config.toml
hidden_size = 256
experts_per_token = 1
d_shared_expert = 0
hidden_act = "swiglu"
moe_layers = [2, 3, 4, 5, 6, 7]
balance_loss = 0.00177
router_logit_norm = 1.0
lr_router = 0.00109
vocab_size = 8192
norm = "rmsnorm"
norm_eps = 1e-05
train_tokens = 872900000
max_steps = 4363
dataset = "wikipedia_en"
Below are experts of layer 2 (counted from 0) of a mixture-of-experts language model. Rows are named router (the router's row for the expert), gate (a neuron's input weights, with its number), up (a neuron's input weights, with its number), down (a neuron's output weights, with its number) and show model dimensions 192-255. Each number is 500 + 50 x the weight over its row's rms, rounded and kept within 0 to 999. Numbers have three digits each.
Before each expert's rows: a language model's description of what the expert responds to. This comes from a sample of Wikipedia text that the model never trained on.

# expert 5
Mid-word fragments
router:559538519537503468519555381471511449487505471463587587487521551452507373503540505528505458487464555510446510431547469473463461550376532537509534460388391537535424477605481502531524482425522592
gate0:538558586423462475571524478522531464506547468563591535488487432472447448475587559413493594463546465465445494556479464489501465491480435419590503445498492473471532490538522474451449517538463534
up0:463410481469513543552460512575493556447500425536567472523534509503444493490435504424477540467498538485449469479529505546459493540612483558585516493514502435478548499533579495586437435509511503
down0:496537546501501527538495551620483501585512511512539464429468604623509437565513436541550488530589438521485520528463479451555539491453476565440449514458563465507522509538400477547498465469439504
gate1:555446436478496554570492445559391463422421492488501500584562429555543510479502555494460423560506552524508440592519553426502492448554579535535557491444465521396487579525463537548497620509596569
up1:440417559465561476430447513490511542527558495539548515377607526492472530536472482565496522524499423363450539451473484561554552564515488420481420469505555525484579551510500483488499545391463477
down1:462578602508525522486491478516481479549534572486438588427538499516609403525511517528501542509495577547489473554528474507479528453425598524404515499554480472548490459456504526497518473529467528
gate2:548462554593528512451494534483465521470462445521520495407412481500469516535521479458537473454481472550469540463409537480484541455421485480502484442419596565478547477547454537542478524516527576
up2:519471549640535482435476396483466525525449590382541462467474490523443521522454587491447447564556511487545513445522585496423458468530460495548514514451615441534498422482528451523459516486552484
down2:597473591443559500489528532495542639463474465509514426451555510560434604568483480514405506466486494501517502533512486454472503535517455527463603514472438436583568410410513416500440527457490481
gate3:542479556462495408584428542414607562560480484557558537483445494430485556538561565474490357507544573551579459536453435447557537514531441555532493615522498505555412512526520471480458509531492490
up3:529488463518471557531614489477469412453461536448430501559502506552458504429467484448448546500521502527480473439473500526525412479459437457463499477508571562472461476478465443514449604580502460
down3:467520515399495540534421537470523424506470492485482481470508451569579515429512444582491496615594522597413486455474493549434479553525464565508621473556497477470498596412473518524585478485544493
gate4:517585438523540590489534457471561431546563489508485545502516486562512432540403474505557494536473589460482413399458469586510535471433517516502402428512451464457414498451457550374529440491486488
up4:558532492518449491473465430514541406551497410420465586530509505547553515512506513522494495523453570408497444391581513596592482483484495536596449394527497502468424514479435435506494484432546578
down4:496485529511442522500459484457568486531549512485498527543442533497476542558576510412575547507548416477466523527476508482524530484465430549519478468563587511452472421543492469459531517488556523
gate5:486437454509604495444512470400509602443480411540567598482478514524590551556436436511446465526578498495487407513472501493574613530509526512460547544452482427535495482460442548498528448560500444
up5:599460548554496473568506468421547410526574532599514380528625487593490530529424477422527390506468505502554458437440472590485533515522408562452425465452513520506491468499499435616427499390487508
down5:519616491482523442508563557552477533451376573493407495516562507521484501485565555516576565465478511473507562585441469525474455428485454579570490471512412553507447515405482485497487511450580423
gate6:390521520582529503516415495531492413563488608454464522410583506512481479517528514428513499501569456486476532584420469473574530421487541548555555454524469512533339468450594498433530559454456548
up6:434524541459525574525449519472459462428514611459499463414461470443591431421540560438520537444531509422467475600573482551479560427448504496502490439537497584579456463500537525505394509512522541
down6:515498487548562541554439438617564501378466549538455506522468507430496515438421450437551444541580509495463523491423456465446524563509531600477497493461549498441460493499429508471396402511476517
gate7:544471506565529500503434494478427495522439515551591427488487556413478538509525442484406487497416539544499510520522445493392464519509558473416513510471525510496574538459476540494479444506553590
up7:592436503550428497462525437524502483538457400555516589524502515644484481453471517521483560452552587440506524576543563468548512542492427438433515466532486467514697523484556477535466508385483495
down7:433598522444542583543449447450471569423455549526442445515548508449466516551504481554500493578444599520505460531463521405511398458570420572539485473498503522486515549471477408514488509499437502
gate8:503514466486510546519505559476463572501480487506661505517534554514534487517493446465437482596476397493584569555558427507490528541505524468422456548391518525484453469541530439451415502426429561
up8:483539480475615480491564526454447478507518439447570629551482537522568455554502497453511524537497545527442478565446406584476583534397455445568472433499502488458495443533421475523523584518440535
down8:637512517481497450581553510519443560373534593444524501542448590564500484543559447469524504580547457531463523478422488504486663534399529438531474411514578472437554528525558421455538529523482416
gate9:460589459452532627543481478575515537513454513529506505518465504600570489529495453615496471533516487496579461479379473458512487520483513492526493503437503532542497527545459507459548524577463612
up9:391529456520508450522538522512507495557512387536550520501522562538479476521484481492500570546513497483554510493456503388583476548457487543603521499460468573562456449551560528459390514526503487
down9:595564506487516544572500523469606438616494483481537498551463392356497529568548500512517524483457431509457457461513497514496498457462573505584486544577518450560609489484544446545560503585471457
gate10:548457525571450579521471486480456407578496433512568471493517508588518500466471441560491495473451493397508525512491469555533524484498573495388530509553412443497539474459481457496481513549515515
up10:474457493548499465465468396565450552523437475534506594517445462465464511475462429535539417505529528529534576461459461544457462450538521530430540490524458430544445409540548540519439472581521415
down10:544525559582564465407506470472545489414455558556562452500575516611429545520519407429528542527518442362554548469423496421483548552526470560378470501553419465496457476574575580504527520542496526
gate11:544444528575509488512515416550437457523530428460482527475497515510487377605559491466514457514556473461492447481434509470485504542611535533475432458487393597501552560534504543525547475465558540
up11:503459559465616413429556481465530492497545492479444580561588495503464542506380503461470522470460474455511501476449497502567469521538503500562404573515391547516531434540504517588543481504497486
down11:523449474497458499542486528460508538491504416498580468548625473516400470562419595539439490574495457547484511594515389500550457431439471516520574484532539436511461475478415501485427494475537449
gate12:442440474519417522463585510445494578451424460358430553564583409554530511554504432492412435499562524450510456522512486501499497562513592518485422451479512550446524503533514532466497588431637468
up12:419456626500543573530522489544464637435483460536508441540390493540565503444469606472564479513502555534479492464423455480547533499564458533366466483542434504455441508517569512490489482460493533
down12:486484511533510397540439436517504463476553505521465474545485677457533508492475473522569485518498360620494380390521465461492446498558524538466456479485511584478396529528473503488416386515453556
gate13:575483498603545564446506381399567458490525468482597500427555464478570532514537495534537446561487381490509491460518399562455507491461604447441567526470399463480506555466520532448439513478475504
up13:455425566541555478486526574578399466496391457530387517455498544529484516526435530558478482479582502538477426501390549422492597517584402502528490535504529486525605593450479518579459509547474518
down13:505423477503478432551442585559526518532501516396491466489502424572508492494373503502552524566485542476464434405553542485441535412470455579508574520506528550443530539395490416483522453512518451
gate14:525505513562552511478540545476540437480525419528450516573490501415420465506527418461507554633546492470474411539452488381469531522499514492506546483359475435517512539554540510457508408474574500
up14:482496460479523442539538560546494481533554470540528464506466473492473456468495398511507420494432522503516430555478597479390516519615495595509542447536479507442562516475514461492487508478576524
down14:509508493405460584512512579465484448422591493494549529510442524563515485469484546522498476406442520495489556425447524565492432555463498502532506619527531509488528481543479435472545555511472556
gate15:541539462591561461447461445505480448504412506456477476444423529491491485429500471585458493504531463565440500499564456503470557645433521537444585498407434460413480517481444530510526491476575488
up15:474508565554529492456500433553505541514463483524477579566536452482441531432416511493536472508520334450539494495438546452529557525561477450521448518457547439464509452473550531537441610610455561
down15:549606574580524400425516507562499497475474509477379573419446486509595526564494550429565551522426473570522513494536497545452464461617508414502534555466475583449464536535429543478455468435568579
gate16:570411414561576539599535523449453560493528491543495493492528488539537569424453482459516483536504457492503447465494530505492581526519440467480565445499474482390481532577411508524492575505599525
up16:572478491439552546504481477444486517512502521421444442550424523497420535577553536479516428480459523546509467566497573487550480499487445578447587482480504427414525523635446532516476490556476528
down16:492479466493530474483436557493515480519387564432527427438472441476525606489575469544468453538475470484555479461437495490550492550421501524531501523517439494486456501636465490529489413503431442
gate17:475536567508474535426429519523527522479491532447508469501528432573557489530504425516420520551511630480525486490473464587476490562509532522589435522547468499429573495464400489449496484491427408
up17:527486460423470434516546467437563486546515513613388414480427451444536518510448517511515523579418389510523506520526566454494598530492455533493514501511493540548504536382565426531536460616539496
down17:495517457527527544534533509638540561526542530467490475493549541558543559443465550525529497474478531410504433610573475447579508487536423504477488585463503517553413529455479520485496479476404534
gate18:544507515559420440505557475460513498499541533459449490534573473533500507538463480505520554446446482427486488418499463533513474512466552521540517476538459466509454418467410476526473474522560471
up18:511525513521572475487400465571547551547466507489446421559454447484499597477486446424507442443490453525528488461537474620435468530494391490458418510499527516497538568472461495515538513479513632
down18:488430517537505438579545540427590556550542503495578483500551430479478533510413475486501475545474478530494443405563463465496600481533584535578572436494517447439526520440460570566560479463418390
gate19:418445488497514524545469462508430554532534391625469476494494540506582497528535490443532518452502508531424513498502538441484508467468529476526562574531490626558466514561535493554429538492526505
up19:533494437552490367512490488415457578504485541485506484446555509423489500590463465422526528525350606498583501613434440567478588525458513534459500558551581507597516486636485482506505500569445442
down19:488496491530645446437539515554480596449494482456588639517465529521459469549440533480530455441525517442466529465475448456549577488419490551499456585542513486543508443557561519534475504487436551
gate20:451549486469465485556558488443567450504592482505405512501506432564516586499523530452507486490591507563484510487461494521486526481476569456461442508553423486497550471507485415560573478490617471
up20:369460465517527463513387406524517446507523589425535525473591465508530530476501512473567437494501514587503431428547592419451477589523457495586525484541515421562460431522494497399473433516503567
down20:562624502593484473472490532527485547506527519421512530551395366547484394528536430546586458414566553479430454468461506477487454533509468479533482392580488478530540517538491589540489582485531531
gate21:616427569480533477479410445486471501499449494468459502482384482507489539530401550494496576579486513504460499492549552521504514503480509462551558518575470421515540585503485465529499522471491485
up21:570515512552484519526430403442442529547517528478527480522552450496578499549505475538508564476490504518511495411528547568578567478510526440514586483574512555554519552514505544562527518518397521
down21:484600545524515499440461525463519474513554382476580510565493579538557495395521525503530523501452475570560465454466450498502441408494474526539438563571531489500534557516488508495498552518416546
gate22:587535442545452490446431394535475532555470540378576577510505516457476582480476538511530438471477505506482462494566468523537539399424487558481525479434459603549509502429406446512521441545440528
up22:554406482500561490442488465500536498467539463473458441461552544494491445451510468546530474524506489536524419496378534508527541546587594584568450456517510503540498453526541419427480477525455457
down22:451620403527404578408479479517412492529435658531451409536481459559447489484497519506554531463472498518512559460495556377575498472486508460519505601450511420469444573473510527618519499568443557
gate23:540610565586536478576542524468509453519563535538534406476469459440453536499520511495478448613530519512513477491546504505454499506499482548575503502563578505533554522449474446484516637457391454
up23:519435549510465513454494539551486555436441422400502528501472483521510532496527329473437588468434551522476532525478534522536378425447529520576548516447454489505583534601503506527507524413619562
down23:461524566477455513434531510538441476526586483500486464459557448520526495440586548516504505496491607551524541518517536489472481483548475571549506490558523443532549569463409451491457554453496571
gate24:461512533542461486389498529545458431487488551469520491531473441530558530503581569476451554429530512536509567456462560482509490562537397530538560451416379553424491508534453581490537545545513494
up24:427443487492544505467418483525508471474511503436603554565513501449454466467566566462479548520519535506683509389572491493519441531558491493566452495460504372536540553466575509523527424613522524
down24:541367501468446499508447401454460443463453578592540536499562460609449520504517482542524554449444431463419508453488521560577513488565538514486554506508437442452498565503516507493477504510518432
gate25:507467492552550524506526434463456494493571403436495521353450513483551550479507497453515515574476445571510500493585521452477454527482504584492496467427431485453465468562575496559604451620571503
up25:532508500600453449558463477520522407446463520562534427529496579433459459480513479484461581395435497591559469456473498554487473450559528402491446520592536545469533488525449628517498585457476598
down25:482482527545484487457472578441571484501453455491521540524435599494540497496564377473525477452493492578533491473471498526521395468513461450351480480479531559518446507454512534520475480485514528
gate26:502521494484489464551478491461545491483516472462503504544493543587468455478491470519469529541553466410447470447516471496502506542416575438438518483555484528505501428603545478570490459490500536
up26:523425437595491445429478506466516471495545518443482452434422463541549543450475463378487506491569451558538563576473560494483520559513443461467457449533566454404625509508453528518536479551492525
down26:424522432531609487448492377432534550525537542480497589569481593561495466453467556470451558537525549527527461486489531424561493539528437578454555470418461472473499522546498540543404464471545614
gate27:490593573423478491471616458391492610518501557553525512588506405451557501522503531491477421592413445531364474475487456471571568495528406533493557436388507455488529491459477440515482507466504557
up27:558455557495538466368525504521587547473596436554524475558470492464580527521523557565568522471524597433558472555411521537579524404486588542492471499476467547485556491444431573473555565573473455
down27:412534478555426526502550505503515528519451457470425427506555575590525479505405492523517467447533503526439581551583508390397549457426535507522480437503521464424588575521485580484526517490504604
gate28:453494431583515452494579414466462418603496518385599496522447451493566508586547497479526519499441472526428476538452482566485509568514419447577462466559483425494416491494552590568487481473499486
up28:451515574502447455517528565437508410560473464459586571478499472405525544512569518547529465505519543560381417472525482594507531555566459580574620481605523521433468507539500544559550427522614481
down28:450581514518560449515569467517584463553538484562519508424426569445619419549576555603583431439471460424507406434438447538547550427476466429553516523516471480469489513521567648483449517449493459
gate29:422522488480481563512488405486597419479573573511424406553516525526531450418555474461370407566440467473563575531566483518475534520412529533433538552482523462494546543557507545570582479529528535
up29:447547449470512511526532454453537538541559377531415500493408510535551466478502461559443388466489500522571479498413514490419482539438440540496408479503482531468530481513489577450482445486493529
down29:509407455491473475511397443485459492525511602547444419463571367576558430483480517450507500606486567516478438555575617453456557519455453471513524364483501482479517564469525505549535440577525536
gate30:619586397443560449464465513499510521545503470452575424537426452558480469474541494570515533662521459516481462560536380470454481627500501435642521516488480476443373469449534583527542462521495569
up30:494403534475488451502464480434561499416492460446446553455474494511527505504439556579502500535503455515454420549480467487514541504484451583563572505470563479474451485508638570517553522479530466
down30:488513495600517584549448478469403479384536525454499560490471468558479513446500451638568454640491400548521493575498565421617377538505464470509463521507486450554379590579504499536466524598490493
gate31:536424411506496489554406500536462488515531516486586446394445577540453499473451414556576526482512444515499572474613557470606475559453477490384470439489501539504499517503537423450519516434448520
up31:434435560446495475495427428597503466474453505452531513542502443580567439489517439538574502490539534519483538544617512519454543526503469455516525503528468467506495505492540466491533465456495514
down31:467449504469441485576485507526510494546553488540521417497509541528443470503516478428553526582515466463538504502468510449483469488472476517414471529498585505485408554520581519556513474492539449